Below are experts of layer 7 (counted from 0) of a mixture-of-experts language model. Rows are named router (the router's row for the expert), gate (a neuron's input weights, with its number), up (a neuron's input weights, with its number) and show model dimensions 0-111. Each number is 500 + 50 x the weight over its row's rms, rounded and kept within 0 to 999. Numbers have three digits each.
After each expert's rows: a language model's description of what the expert responds to. This comes from a sample of Wikipedia text that the model never trained on.

# expert 9
router:545557550528482498582413477487500478421459528476547464498510557578553431434551538504462470528587523559457549377502477508515502419516568589567505536489495488534597508534497439451525503442509585400505508437509432538510508510446468567485512514448581505575471510503499437494493496496466540496491433554582463437540468500510512423564487529421
gate0:507495408521519575535579502556524579488472534509542572532528524557517373486585448474479439578454434551492512557555486525410511443403514550520545454423573470532518412553492419516532509374537480611378531418478457483496508594468523509461584504456466478560456490370507448547490509511512536531468592485439494586457471423541502442434571454423
up0:468475414542534523518571571553515523523494480560528543506560501597520363463599516474544453578552434509457573493539521503413577472554530460569473423423524507557505460548481402514521456518430468530479483446472525550445496520443510472455582451493476543521487533421518495540528416481547529486435555465502549500516473412517511496545549477436
gate1:514468491542501501529467480544571500533476371617517444532521479418407467518522525512531493490428415561510565496422530588491521554468557526433468425467489562439542602464499426392556547608491506450463468470528392452420499522568473476396474517467504601545468531451519513491464476447525434528495435485482447491506391593580469462596467585495
up1:565447465490421559511548504479462556492408495499468453544437403417616464453481395531512461499552465502493590492519554480454448440455499432474448473522497536504507479457461561512469444428454433518667541510542451532577400482499482494511507486511408480502552414573489501443510416509443445486522399392527491483457587544508528522506525463455
gate2:382475491591488592504479537494511431517494522589559462443441507485498479525598480461443581478437482572499567468506532542509529513482573479564497514429457459495567528450535495529484565533454402497469620476468449559467577453546591576537507389536544596488484543386491538477511483556463535508592437404584534539555481477515522482492529396552
up2:573468469600475532425563550469460521456517540542498525528549514499471480497494446548493493542512455524423531470535485522487534526551463493505439490451441447455550638477507439481502564520381400474437446471483524540404606445490471510445594565482464524529481451491422480440493508540467591577514502460474452558490450488560650521547388628530
gate3:413492455402482582606480488485478518539583460490461428539517592378534438557457570500489603511502482517496469524522451458558427549522468476515569498508500528459533542517438458491456499490478555551515456442508446493407544453479514562473478492473492538505470507429475472431576544513440452475408516438564512424550506506498510506520486496500
up3:573478501566513411429512566461484510492444514531553503542419436540526544496475474547538379493453513477501363498445520477498512409477462472415354531521428451472437463466520523488539569458447471497503520486479525443520547508495477501611518522567466505447496482520482450536443479367486587471568500530513390470512513492542434509514516485512
It responds to: Line and cell boundaries. Line breaks and table pipes that start rows, especially in politics and election articles, plus verbs like appointed, elected, arrested.

# expert 4
router:410475496540526520424490531458547489539573508484533603533390409535409559419477531466525407514475482566517492505518509528520446473431500546556517531459447505433463516485422545466564515471485463455513468439489485511480579619525570435536437595396575456543496520492562436534566574490469501494480553493393466544515360471497504478430467513531
gate0:479579523474541488503502456460543495446558514586375492477581546470479534485376510521519536616567446427481519551482427469517504518502427566478496500487570512552548551581479491527530534469493520547540414451518631563472508387545432555631540541497532509450500340495560478529520521533449542582523483587481569431448401460512578489537541515516
up0:568545504471439412444517570571514485445429571506503511452499593416528520534449404508524488497354412478552501450474440585490507574476622504473501519474480441449521543519520541540558484469560483496525499476461522521477381495583510521515493427506478530545413441482525527549443470421609452608493466509459506368503567579441448536476524495575
gate1:450502443495522501536412479411547467477527455534504491588481442533508495557454521395452431491530525489569464519508484458448479470491494478452487448414520504544493514519494524465498555499451394524532533467441506469522467473532473456448453580493399456532614498449524496502485451508531453581451470489527457602443505477542552383577507479523
up1:648545427475390566511489452502535528495497547469439420579445548462492441422504446501573528565542473518553545522562435465466549533484529480480499549509633568566502523533421563563491443554388569494473392473547498480423618475576486457485564502492529532494437575512512575569478458555521638512417525516628482480423576561427546501458530605557
gate2:503478486506441513570560499455521474511509470516528437599472543514485505451468520516575471490428465436512416460530451460422513497489544646495516581392505469532443562470533450481502564543512580523502506539523519432525496625426568473427411579519518512502483552573486528504478392416487483458489548428558516463464524502481473533442370458553
up2:450510570473528588470527532441489449461515484577461503487586551385500556503569496481480480521444498566442482548462528492644452442585542528469506480403580493441508496597448547514506476546493450493486516474533536552411442489544604509549504495519514537419463508430472548461438547497447518592508520461526500547458466400545464528486526566505
gate3:451487538453510557557477531445500476545581518625442520441475470460498435567553554513428564528498432518527507492556457464563550505518576451531535462584483445413533568547426532421506554521535511631538438392494553481502473499525444460491483535497412550532524511452465564525447428506594498547558543462525529536452490505435490515463587452564
up3:550510476461490526538507523542438526435431471406523474526619424574577613485500465525536522560527513558573461439465545421417511498507443497548539435448411511516451476496548400528499576504559435511497504573473552558507485519542508535509502478519503512435506547566492491496491474559463507499555463492385439443519531477619524453556457613519
It responds to: Non-Latin, chemical fragments. Byte pieces of non-Latin scripts (Chinese, Japanese, Greek), chemical name fragments, LaTeX commands, and tokens after opening parentheses or quotes.

# expert 14
router:515424519481481510470519415593467514484538472483428622433533504596507542558438455519564512517519570474550617494555468431560467547495472514513461499457602497509546537442467494406512482531541464609533529584522508519531416540534405385375554482502471500442587541493506491429527446460435501459499591535474480455519533502537486531416441558578
gate0:492527422582459537474482421554520526420425530535463499483404546519440520514578478465514462565433468441544491465457492558439566561566546414579479567527535408475476580471484430458427569508515569563564505470491498439518541527516438619423424489449575543499494519455547499437486512554446465550598537468506497486557478519431494513478495477482
up0:513464513463539512544515581520509528509500477461538535471537470520543552568493511488488504487451501506492512561463515502507487508416476508441445544585444486452451440380560470461534547539520527520475494514488474587513482537482577473547524571464508529503494502564541424498476518499471486538632431538467517489504503505530463441509507431518
gate1:484463432547534472466491446492468442429420616535484399516551465576493491444489454443390455577533477509474474501491485515453456531533546404431496433511603494555540505508484583550560475553557609431396490548504489449558513452558471562482494576444542444539490484483511525527605586479536452520436534529529515505522463519469572485475469476455
up1:537552517484501517462493474447504560540508512597536456554561414573472435481487423461423541476554422461472463559468476614513546529612624462416505452496493511528544497445411562497491444495454575465469497442437481430594486501541432512513433559568620439557532528519497518543555473446534437488443442510484513461517540478584527449587447483549
gate2:557444613495523531517479576469496464463552539561481547567579545580493571496401453473517483569534499442535516582406547426529558499476606530523500546476501477558461420526520505576494472556417590429564497517590490555576454471461464568560524587499526495524518499505468612499547483528455495390432506538472534518436450532447493576510466519484
up2:519614476493487538467569441462470467561659512419468398490538562467633506447520536477511461432585469543505500521564478565485545520558440492453502409475532500454579547496504573463471531422490487540412435426409489547442487494465607485484479508590561570502509528406468424486478503430477522573495548486597459549517391444574553389491493547454
gate3:484586461463554486495518583385492497505515573575488498392471618580496601429530464495598506493478507451534430505548457504510493509490550442465513463449534522489523441455565464460549501497537438565506438508502640520483549605537544434453469650431475554488450484519463522447506511499459521493496538512503376508453507425470541447528510505465
up3:524431509509501506492463454534448457441547588491483499478505507457395485523463493498676385529569563477465494456601478557474480526559546511557409483454521473492507515475380525446523593493564569466516403557532482481513421498479502418491587410428395524456524492503515486502387487503452460471457548513457582498482521468455461542516577513594
It responds to: Person first names. Given names and initials of people like John, William, Thomas, and starts of place or personal names after of or by.

# expert 21
router:527443493478492505465480586582502455504495589472514379528513486522482527523501507513444514549551449409519521506466543559573539503532565478366501494515593568442495525500547468511389574460437504515500560522514584533609521452535460535508602395504568559471473462437514487521472486497445532538545576480726530555433510518532638477449532483503
gate0:484507497539515431506498549538503511465493532562534599468514527540534480549515471436510616481515563478458492428477509499516436441410509513458420575532549469606462414373522444523451546447492503528505592511435498590492469494482472482416545444445507469499491564454516532501468525494436489514448456523459539521393488570467449516593543509513
up0:562507482504527482495524470425411545496540410550433538502543471519500512535537463479509542481561560473451450476487519449588358610582478525417514600438464503582495467432500493552398499511507517511543566561452615542490551416503519488488456539495525491478515535456511541445477570574549479474473543538508482421488526515466496550474491477482
gate1:405371409464381462518439532575423487497544506503544416495483552517433496437597551423468446438552470508463614480568622507509494508541408535516522492594478491466497456497473533441513560506476463544523536400454452465548516521513479445483570444491446488447479559438581487511514475490501514414459526531541498499493480464502461530457487567540
up1:412513476548428563489563513446405548532530490541489508505540564503598575498489450507391457536515505453550471452550450464507399525507522486527501502498468469548524495456556435509515529481554484434489467480425457528509508410507542522538484429411541491422501387449460445490436495446495392568552445545494522431489442458507524432515514447450
gate2:472437478441498513506459524493498468476585447538492464502531572480484506451567526442537576490449508580438488487583469375468468448423418558451601505561508518489410466496543498522472521496520570551516492509475585495552412488490572494428493447556527554581518572543462513492457549548450566506539543481594495487409443596510516470514561499439
up2:463444468434478517489435541523541435475556428466423440513529557504486549422586537478487559477473520574449476451581507418511515450452416582454535455562546496509405468523525498557495559461537557579461483495472568466530415602539527477419474461533570541561500521477440458453475586567539544469531480518531449482415464576521517475481568520517
gate3:540518548561466474542511433562501563515407501460523465481493437500513514495560478486572546489583497556503549463589545482508542490438555599472561549555520441462426442531513558562490563536546561602545532470453523442549486434506553513493441577351461474443483439547481547478535493552646436476510412474514528541394404467429437499505531469472
up3:476451532576653477436571469497496464449510528438438586558506401585569541562486540520434436510503505435517495484528485533494514606556504468512501464573483527540556488525476593501506442467529470510520474542493472452489569476491591435552546472562462509443495510504485502494478579463365519555455519558483416416532573458547480427551527492546
It responds to: Sentence-start subjects and verbs. Sentence openers and main verbs in narrative prose, such as In, However, was, did, and time nouns in phrases like months later.

# expert 2
router:521499555496509486516506451544546391483442506499554592479429404540390529487470526516521476511471537491455430378400508514478446478526502533537544470519416489338542504434542508450622533358501494560527460546546468477503473533492526522463410505528658507470524614476659355491595543480562479427529552579506607488534429473369485455463491507486
gate0:487478457489463431500576473507547490452534499435565483470535530450474542401480532492459539508534470446477443444438456415554496446496622436569466512519416614522464610511524477504458451506556519448468436530510466548485519459476545544468444530462468459449492416471500494454515478431455485464494482537523535481433464436517411446429456497391
up0:521461502478461494586470454519476465606547536523555447521498577463496470556384433520499457477471527450446440560547445420492573483501514383532469499532524494494555447407504523542561498559432499520438553577548377453520494610490432420427469422450476504516537564494469514526543494540568546537448504565480454459510513505508507435537446502511
gate1:488414474496514633435440469444616472553475531556499533429523497595499491523501520518500466587549475488607447463472475461480524439501546489520432432490425573499515439446460533481576562454429476471424503582626492521549449521482402502543442495504540536494582578520511435406498580529532522453518541514461515511508568506484486492558547433590
up1:568566552525507578509536533454573595486415458580437446448492503420522511494500546407426392510510402519522498464456436469517444471428521563541505534494482501462518472470491480517461514467463440450530436489478475559510505486518474470618417523510527533418566536508565461525506553394569492496626484477550633561462490530531472450535549438393
gate2:465463520457455546451504518594477467492548548527527514487472495384480475556449592466497454426480489492546448545502526506507519530513520503454529482473508573517547450514480446424506515529359409545557490533436616518537520520508556508594453556550475443606456520547582540465595445506431455562457509532577573516541513450526551416491366398530
up2:600506515501475525489517447512466534446567547508479506444508466453472387614508473454480550529498371517554488621488518540574537463493468520460485417522449438466445500423454446524509631511488495472598571625524547420476445505486402558472491438477434545449483520581530589535496564487436430528495532548530473479511559442511428584392517606586
gate3:572415583541503540546590481521458480423518457506528445445599502481521403460572515400514586461527567457518519511581477514400520450491429588631496544467527548502443468548540512497478463522463449547493478508526478429522534531496517505525596570497477466399534479565450578465543483624486464494413446478426531537544548537416458606507464521467
up3:519448480478448541548475537433471445533502500554461486512501489494505436397493584430512546492510425457529577580466469502475490531470557538571497550479563521581555448539497512563471514538579503421523540516550410517617542564525450549463551549408541430579450550481403585552488458536536545429457407565581544420556616550431469519508515552445
It responds to: Name and word beginnings. First pieces of proper names and words, often capitalized place-name starts like New, San, Los, de, or quoted titles.

# expert 7
router:460444517519531586539482572492419478564475431503508388469511445553475560463528530495535503461565588510474603502505508540549509430446475478522514413507458444635434531494465579472483514600432473567477440474434466478548492563551437480521560455500455502443459442553435374454412512508575526455416420467507529559518565530489524535482475522462
gate0:479541447472526518501476465537380559356539548403428456525548498532482487396474524489477412405551415538504457526563516434479440555517443466483472457509591505516566502489580436499534510471508523516538497425522469450534572499496458417529474423475591499458458507437484437505528568476604355469524538502514609561491523545453521504465492495530
up0:585477537438457535497501466556540442528462568463504485525606446475527513600521537506520522567486521448608444467438488491504614560583536465474510571463440515472443493460420572522447480478508526562480555554437477514500580470438483486465444631459504489496516596510544546562452509484444610467460443505602444449526495418530492404506544532564
gate1:444418522537537510473584470514565453394660413504498403495498464536533517504605485467586422459473461516445490483518586495444509480474575466444537431584423444509506480503470453531575499516472489545461422541458453556516477447578532482443515488527499483445443383516524516581516482422525485648461534546515551459492587368424462462557435494484
up1:514643520510457530545566451462440511455472553497465478533565479541542538459480514520431413501493490501532537419467573553451487563558577588465499444598513503474429481563387422453425510509496515507502406528481572505571459524503518437547532514563485459469438468522472450487480441515493502594556467559540527614518469470386501525502502516432
gate2:494543566459491570480483464476546454511477519438434499494565527446485470498461481501429470454476484523531464529433527459444538483548600462424546468509522491494510609520599505576530505533386567546571481431415514492604511515546586522398503582440520568443396457501512589472519495531571451446442524480579497583447493471495413443543450507486
up2:495460431476540454500531512524478496529563463552521537502412562538501445527537457497564582534513545517573479447545515532504484516473458461519535524467524541467421496573426567429489445448555447472446534571491445420370491479448487469593476491494480436513599611533498476476557562491449469479501406475456448456538505487475572561485552515563
gate3:471553481431513529479467551540440474436542580527537483501494468486450571449498524524435488503520485557599495505480584441485556432591532558518453554560560523427546532529389500457528479587483524588517533493573537532532509460590546443442570387475508484364571462506538494527476503510443474477423533509518583451385423538513577483404456428500
up3:482491488442575500454485538615475483485585476552527406516453554520497488575478390465467516563503432461513474559491544478520555506507544477479456560487582461453425538425469535515531515500504414501468513468513515566402449477457544441534572498561456485473471523465453481533505494595531486492435442454450520446533500499463493485475433412569
It responds to: Table cells, sentence openers. Pipe separators inside numeric table header rows, plus sentence-initial determiners like The, This, These after line breaks or headings.

# expert 17
router:547455552544467554525547494571605623555523560468410561470553515488482405484463546495462495575496516498456584461460463525562456467519385465435477496498486493394501462524523436587515504420559475518395464483497533452398503665535493520492513495629487479542492583531450547548496541545495513574564393489449585511512393479536424486504490561502
gate0:525497585517582538541570501518451520508523465501558482399506568484526471461560508507424621508548429515557530447469442471469524548495357402547444504544491462494414486407587506531474540494587537623567533545600486514438527485580603500515515458494426499475495568374582565528480474535531436522448506431552501446518436572522466473422516492533
up0:460425622479559533605457447576508502423487506430475545458475499551425482473473514520525529428493616525546560457561391616514548498497539453413466439543490472529496479557469431443482484490548499570553453569447506555621504522570416534434435428572442523512596475575517563539526453557453462426490456496520413508545502569417495508515527527480
gate1:482517462515556482470502495478495509509485478486566510552549532499497579476511449531416517532479503519551452555478511436467481602508505550456594497509493467493572493623453433482501569446530497583418610526437495421500529474417572518603503528546536444471472546471594490485567528527476467543495531492518469493503498534460506485519516474547
up1:434460461502503487515431550528479539467494442504489487444605554432512538483528526542454591526342442558441500437496555578527520444433518533480442493411600532516514542461509490530454548380532479491462535574462550546442512529594547442570575519629544472540586524518534470549523477398565439520580543541558515562505489494536567502506537473517
gate2:445469550414507512492520517544515524528463427474426534429437491544502489428521505526586594611486534585550440430468496545540574490577485500520490533456429552496497500573516515561550546534478493414518579528469509549616490482508519452528514410549572532508529561603387507529470522495526454505510513545532388473496458532513492518491492627533
up2:541477488553534517581437588534516504519534486491540558545623511516454500507543497482462479502463468489470544524529536445496428563419572492432492531564444445535481466500481454498458507469523456574492474365567448515475486471515553602528502553478437453426534349541606514456491503556536440559491463530486540533464551561449503409487558400504
gate3:549537541471556473428419529500484453537485537501418462510396490452493487617516464439505541509453578566503533467538480443479520515526493464554489502479510516448556528484468473492437395488556525463502538563517400500560479526486559458557428517535463513461521573508504486512458548453485495425458547507423482482513443467509525454489501381469
up3:504557486536503550413486462569540513481549503445529558518497534444451536470494547521472534491490456421421560568570486567526513570523552574572531549459448549411510513482496447543482540458514501530406398427492618513455585507531523506546433501517585497575441557485500424502523558457534474541605455397530548493407503497502529537551499520580
It responds to: Mid-word subword pieces. Middle and ending word pieces like id, ent, ere, ed inside rare names and words, often in military or historical text.

# expert 1
router:499491559405499503538533423468453452421488580528519545475610557523618478478533470524492388503590495594527456568432527441516515488480488497506414468498545451569491415576545535509467514508505449528523491443525429490560606456503610434455535490591447461480480530446546649531475495520427487499443440466442503516448546507481467561544518542574
gate0:478408534494521555491509471555530543554522510572519381481532497488522490486485454484471523514474506461424436490524436454582439412426445516453482423521513477484531499533505576535582503546575482459514509440464464514488404568417424490497464587449553524535573555436511448483525554499458601485529456454470501540495553478601500494505447446536
up0:553500481541545421501516555503511495473446486562562530521535575532503434573485473544575481425495456463506500523488499492533557568480550495530516461445496521549476570533509557445435411441513449454392441440545495573466648479459555592437543435472423464544534477601461446489498488381466496516385566571428491518532517453502513424487548426507
gate1:516491485430541547539537480463350554527450498506444456532618499486560533497545406408475515493491544435463437515502474498640592537481400436444453473491440463566532534545534485558497550456408515488492464549434503443471507473389545389479476493534493504535502473475516450391478414449401422566524499524493483559483565538464419459604526399507
up1:411498522480518529531518488440407521539494371499471494453535372500511608544583561538566600532530448518448434481509454474545468604466475523567502606550407509492499514544511531440558489467549502486528502526467523485561570481452459556502524453574432458506441429483473518613484545429449452515537452543537482620467482399569566485474492556435
gate2:564597530431537519505421546552487440545490464468494535539506429557550513518506425506535561542582487534531416413461468461648490459556485491413504506486512476472528476483405603561485501412463474519587458559488540546516419530548590456466436566462500479479542439529419537443546519552576514489486488480477606509531427468557528557548503619486
up2:509497477488483437522517440540539489478488503475482503464474525452508465469462355469536494518415559502430431495544477544507522532431379475494476483469544573522522479551610508489450474459498530564557455477502519534412529423436506490495532533520468476620613501527467475545534443452546538530521487514526405467526478459446464506495529393500
gate3:503482587384433498490624505523507481507535507461515452518459508492466471467462550543543494358533567491551504595443423542461434430409443550466515479458550486547369491510445463522485512498573404507336487457489538535550521538574453517455483508449583600550440506573443495468508612517514523536498585492556473468522517490520586447468524489487
up3:458493430613545500567497540461414523598510455487525505446524534535540514466496530517506485517526504455564466461487499464536504489546492528498471474528444539449574521556538530573556542563487577649563533543416523400591564401468478406591496344522422502493639501405432463498552411506499492495560449553419591517536478533514401503448530450519
It responds to: Biography action verbs. Verbs of personal action and prepositions after them in life and plot narratives, such as moved, joined, returned, went, to, with.

# expert 13
router:425397541488552568537497590534534535532393400663457567492555516451446486560490425461438618553535505489453532623536487500548497558377487496538452490485402490556455487490487523546479536456549489484509546624422470562472490480524486572514510556434466494538543461465434491592531481548547527626510534413550408510485571461587527549495488403498
gate0:489470413388523539478436475493491546558502480534487597458519523576530520445481438519488495549482479517530488524440537488510451516489553511485560479525537525548570500459544425461573466471494618592476538536456453481437515511496492467427485447533488469487472562457501452507516582487619477431509477542433438483459447573510532424565464431527
up0:442508497563452486542373509425447434534447520505523457452533468460410488531525542483435493520392574454428549535557496509490460549498435435490514433571501510429482521471528485533439465573486470455471479489464548522511524512504614533470465469499432551531524571482529479465527476516498452519574565467589529506574510473418381503451470539432
gate1:485482495457451486493518466423479467412479419472476464472427446493453501448446526437660514462469564489499428545439407504518525467519508435497406518471546463510480563508500459539492566544557521426448544552526517525449486456398566459498465458471526488481425562412491473485550494562482387540400503446509541476504625576489555492502415487407
up1:488517579494516453482542406400531479466418439469503476488503507498473521403515526445496478515451611585494410452596516503487490499574515486491419426479455552523533606590492434519567600448523510412390597556557535485498471462535605456496433461452540448470490476489532427446465500552518455599501456498503559427499577537565615481452466437500
gate2:467433571526560462519475547455499445472423514541499480530475445573575595482516465508479403529477481430464562535492484552506458440455496506531544505466422570419471550523589530447461471462488599453441536524409542490481419431459595474480533529485404476607528508485448476450420403484373455514578449608496519516605515481453515488477472514459
up2:480561395462564560489455479540479467536562474433466508535503524396506512505454467488460516427460525562622349457503506494542379553472432479485453518552487500496463446476375467550549408497469437500475486471576505563461609566540479488527448573468503523499441525479490474511473482461538549489540504457457467537450396513420504436558469419466
gate3:451438560416560568531607419462536369465559577616539478480472425523511507545472466513491540458460553556479516557548543486408534516465492519482543442513509448396464538549527488457554500520409566474543549511490518531471599519537517524497512574471514531448481574455485400493493516501488450611534500538430539556474532538520468539425451527414
up3:509455451478472551478415503457431568511467542447425515450536581539579533496522577453564586470506580549562536470465496454488546567486513507501529491496543541509427514502466475459492472582447561465581461577477588489456522531443541541489586639496500498419532488539479502483568430471448465515518504474569591483458509509509460514448483463477
It responds to: Infobox labels, coordinates. Label words and word endings in infobox fields and table cells, such as Family:, Mother house, ″W coordinates, (0), and unit closings like m).

# expert 25
router:507602493404527413486558543440547513566546457529547433457419509462579498458479448516485442508486450520585567398477535511472553452522597430490476552462515485413472519625512503501530393520560513503422458534506496408529428458434655447483480495544515571520560496452569457488434492453451572519502546602478477480485498513431581545482497527501
gate0:456482500486470510452588485478463404459478476499533477529548529469550420451547564474511431462580567465486502438540522430433474489552527532493523541508519576570442557620552452554425439539527555489484563530547539464500475487428558497506538485526533561534522614456537544501425586537549575514410508403493590531559493487593557462452418607480
up0:498591548469480512532593563459479515432521577585485472538463479490540486536577546488514491507528522500582472489512461516457518482563532558483533489481599459506464539556450473479505507514534480577471591543469628521500432493453518509571412416556573569491484482521604549518568512449539572576575607474476603556669532523603514517467453524474
gate1:511602549589430491523507384497545522525366439445508486541435490581525480437536442521578494506516520574480576455433577485463427464536548498561509495533443552555549534460519538557426541463501477546363513441552370524488518581494544502453563526549481440446577578442541547556515503491438514471473478578488507504473519520533590548506489466468
up1:480455529516457392580512401475436552569550480495516392427399510478511553502447516527580487517516512472487558523515545522491377539567533609533500488489514567510505533447500490502429423454438382509415503547529505489434484376483471557486519504531559520571540498482577462437538453509460484444555545513485583539537517501480421474600481446495
gate2:516454469514579522539622530486507436461500569510497485526482529546555462513540452485516472505581447492463406552473493527374503432527533592410502410517453518524568450530444512477477413456530495569454474498588423471451628535506458637525476590478496518469461542494483518403459453416459520465490462548465541536448492545480631506454527509563
up2:499522493560524514395516558496478485534521493391514520447537560507538508504496503522489532518482471522533591542546506595506596553530490461545464503553556486571456547489429515459473521583507516470495482585500555605476448482513468456519540511528539448478509434457509480543523446523523468526526497471443536478491555518532475458473421576510
gate3:500555499530472521582528504525543530572510382549415507415512531658461467518464427518539479420583501452467477557524491556540479544531446510368479527461550536558432520515564525490439528473508414548498477457411505543467456575430530439453451446609507501545432498503546451434522598500529524474489483445476468535469467458400508531491490517420
up3:485570592513491498452460415490506509487448460563513426425547534382480537461502457541485541541387515487522553566443456488444518486510545520419462488450422563586482535453586559505493487438417528522506520480519483574482546546523497515520537569497490464545533482496436526528415461437474409445516476528394395435560552446441450501535401438445
It responds to: Descriptive predicate verbs. Verbs and objects in descriptive statements about things or people, such as known, served, used, designed, has, provides, holds a.

# expert 26
router:430594509403542625455576606490469419407497599513436412573568533504553501609483423477482641516454471440529497501419482490532523487543498521526441412548483480468547528545449415451479443462513481491472507590516502457552511504555472463572544487493602510494603404502669483537509498429540509579421512549511542502507516504501536512510546504482
gate0:542557473474547503617449552432546393440460555498484574444555531656513412495573459566513510551477440540481531645459505546543486484502434498588438545501550493569475517522534465451494539505481532446479544551546564529441612453476575583482426532599501520492453522510514559589475575488612490537548436552564445439413616433469489456536566412534
up0:519473381504533458495497581438584439564491499462539487609502477558515470505539452527507522481482406332461548463420558481376526535444512455498532531469497422548491480539498475470476471499531516466468570456552516500575558466489537545509469477560489511470489394455484477488509522612531486604607538464514535503450582505491498472521561424497
gate1:505584473497551586496557457462413433526419519521461474566481488566455512491433499483500465481472514563461592578436562493517510475464439595570465471529508538538497474536449545535421472507417513485474507454577521510512530611594449499467494541477595593505396462414542448490406512517591458549508434505442520489443519525507593427487520513426
up1:509532556502539483553603532543528540464534538502590505574497538475510496521465451468495454521470394461568537508542552429423525528454467489533518472483579491523518490461534479520473576461512566481448463485514500456477479455420484469564569413568497564595513482474446443456444426475453489545453438521510476495459592527570442529410467461598
gate2:550480460416542495504491539389559489517549442619489510516454583484500584480415424535464477535435449502526480479466512512531495556471435412472512553500402433448457415448506572527438428488469480489515503541529511506545517520439483499458452580493438446507624478526536435473384420574445484480463469449540452515600522436424511514490499507574
up2:474509434516539432458601503447450452471509487370603623385492523471478459500509496456514574489588431501426494532555500540498468511554528616544509508496532503475444566546524453470546569454578496500380487536449530498507528476521547616588532424448482574492426500421588545545524502434567412520434530595520586514454515494630489475549499493449
gate3:569410536538477454501601471423546509450524433517511544551497491456421473473523518506492505454459465566627459539529472421482440533553559441350447582459418411460661569427510521403547423526456390468522574571506501525437506532533384485451409499479505577531516468498520504496480471480426516514440568438546568485551469533528519475486486569572
up3:437591557494441484440457574531517499552512535384444460482437418517575519439501449482515528420496539481471435469573525588538561565527516538498570493458555602450514468556459504484466492584483554433482471566492460516468453603528481517469522481449475471488486484502492497441507569486528512440461414566437497496481523590460439411490449523523
It responds to: Pronouns and relative words. Subject pronouns and relative or temporal words like he, it, they, who, which, when, usually followed by a verb.

# expert 18
router:442545416416464572448399463472468506463561524572379551551533477456462481534495414490516559549471461517528477554520493477527505508550524421524506488487519455540457586486418505484441475531475471493588496489425601493601427497536438438465542494448429467443619528466478424540509502429419515503355572483486520509509595457457416400479456466495
gate0:540505490532495428525390549525491542456593514475492482443396505429516509420478487569487561646481545582546428454377541482544496437403472597494525537468518438452514462502512520505447487528550474427491532537557516545542559551578480569482471450505496475540479476425504487539518534443654498597490539499463513559505483443524513560559472494448
up0:450615535468484479507514455447573434489494440508474493492420495490488385491405522465521481560461423569477507474376493461661526519513447489499518518467550446510613512453557435516494479518468512519504580462507541538492558471453574486483546482543546506459465514466489487435490461608417428502530505532567474503467456541488501474478499537461
gate1:523534461510501447462521561477534518506468452525510500431493486529553428559574540466653521453501591554525522540547496534395536435470456516514430517553429439602585464461537460487517484435547440571399437464532511488534459442416537561427484482562498559585470540551421609532416527520488568375566539512489549462499479470516455502544568447516
up1:372509534441515463433518505576504487547493527517554541505413495480497505460449442544487511531453421492455515508500467457538533524517551471465563515479586563367520525521571539514453484508493453509453459467442527454517513571525533477569467471540554549437505544506597464496538443513458490466444541498560407528552456458550477500524523611513
gate2:526484511488548454522446468529513483562584460481509506437468501493542543449599468509585506586440592590523460500421491541552482434407555557392600487492556459443518491531514498542513523490600525537509453446501480530440534427480426631468520551431553488438449573565523494459513535518452441530586493454439479483474555605516493543509503554565
up2:446465568464529445476459481518409522586551488498494565454459530501514511495507500529533494598454532544473414556478555540497556378477559476537596483469512498458467412451482520635514396538447460502550393455560463499435510438453449584428629588514590601399524649539554422448516436523513488473594498492469502551448495601535520482497452505520
gate3:556502465506489427514506563447482593441457467517397510537449562438554486463422503540482502498515394491481483511548571471353499464475498545451487502543580458487537483461535528438458556587546526510530525530488458530408541619501482571510470523532515519522516474449509501478515596469515506501578478471413461535541506505443517511500507501342
up3:383404404557483454476514584494431535507502416521502508434487535431529495513509516469491498434430539458391492557530466577475560508460505567462463542442479412563574399521543461504470570502488548447564550464596511508555454534553489561420492536474562497492490497488519500499563476477379530500574522525556566570441432493576489441561425569583
It responds to: Person names in rosters. First names and surnames of players in football squad and tennis tables, such as Michael, Sergio, Medina, plus closing parentheses.

# expert 22
router:421559490532492473475537361419476508505403484531509458495511500591512456434584500481511370541505513462399429535455534518460568470527566484464452497561567501629571469491495532435492499498489548488541463517557543524506475541457440378451483581509536477500484502503398488465449463504532527386464470535354485508483463541460568564529498567501
gate0:536478558477411443423526547503500464451511498472488502501479413612415425497584545520556588599525524410447609513524497371468545525527512522585416541533410458502502501434578563471526520386653514409446532430553525461564491477518421532648461452441425523406481576420509460508502545507607482527554443436519515511523476530529486500553457530484
up0:513589547480476512540570464472470485462473493419424612592597457506494482475494501406442441550474468477516485553421500556565482413497486517489476513427517506494518506504414467570557531574486578471532587544503501563459398447427524478572511501458580561641465444571505464479457560447522527566489567424533512481472470471484598469520489430579
gate1:555435545428495597525454544461426535464536551487604556470474428526475505454541482447579539519456488565515484556496541570516457545479400504452571486481369614542533481559468452421446431613465472464472520528515475518537475459530385518466510553380483527485479493531520543366556455571459413519402546479516525527541428423493442539560475449532
up1:491473544528517500555585464435589539515437414526510542543513598527515372569522503547487461396541538484493540458517437482510488493557458477520492546479518460482487401446500479513466527395489539538485465590479445418518622463429532492490447419618481552614585489495488530582533635529564565452562445508566499496397518593531555507480482494486
gate2:529497515403632411496355538513511380508515523502444471524430620488518390408420445514446585537560446444430496447496474441484412532517520546533514479535451528485525589545490474493553548542464533418544605489463469549589457523497562491445497508496503456459602484440557513515489527625564494548486493498545521470470495588513464438579428456498
up2:469616452481511386417493481563459498496516534571551495481447478489438357502422499477513513445528533467450514557573502459477450441511570574485569469508444611430593480472476447475496602451447492425567490510477582513517510538470555580498500433474457471486561417480470544581480474518530451449433597462537531510558513548486533435520459517534
gate3:535578521519514501546505502577593424535570507465473488538526435498613554506499436469497498547480500486493481408470530496442524409472516511518522536563466549433476518545591459518463547412470453534507557437472483556465587523487517480414474563496575447498511542490529482507497631540512454448525503577502517513479454554443466451435463541586
up3:573498497478494439498591530518572423581523491543529532489513523574596547489463545513504459567540561440463520551560505574540487470495425480429514561470533569462542576487404532531657478502445557506520521500481518429588470522561490568562466478572541504514562426472554532482520528431417434503514547623517466434583574500470511506550457457423
It responds to: Of in titles. The preposition of in titles and fields like Date of birth, Sociology of, works of, plus Genre:, Occupation:, Education: labels in publishing contexts.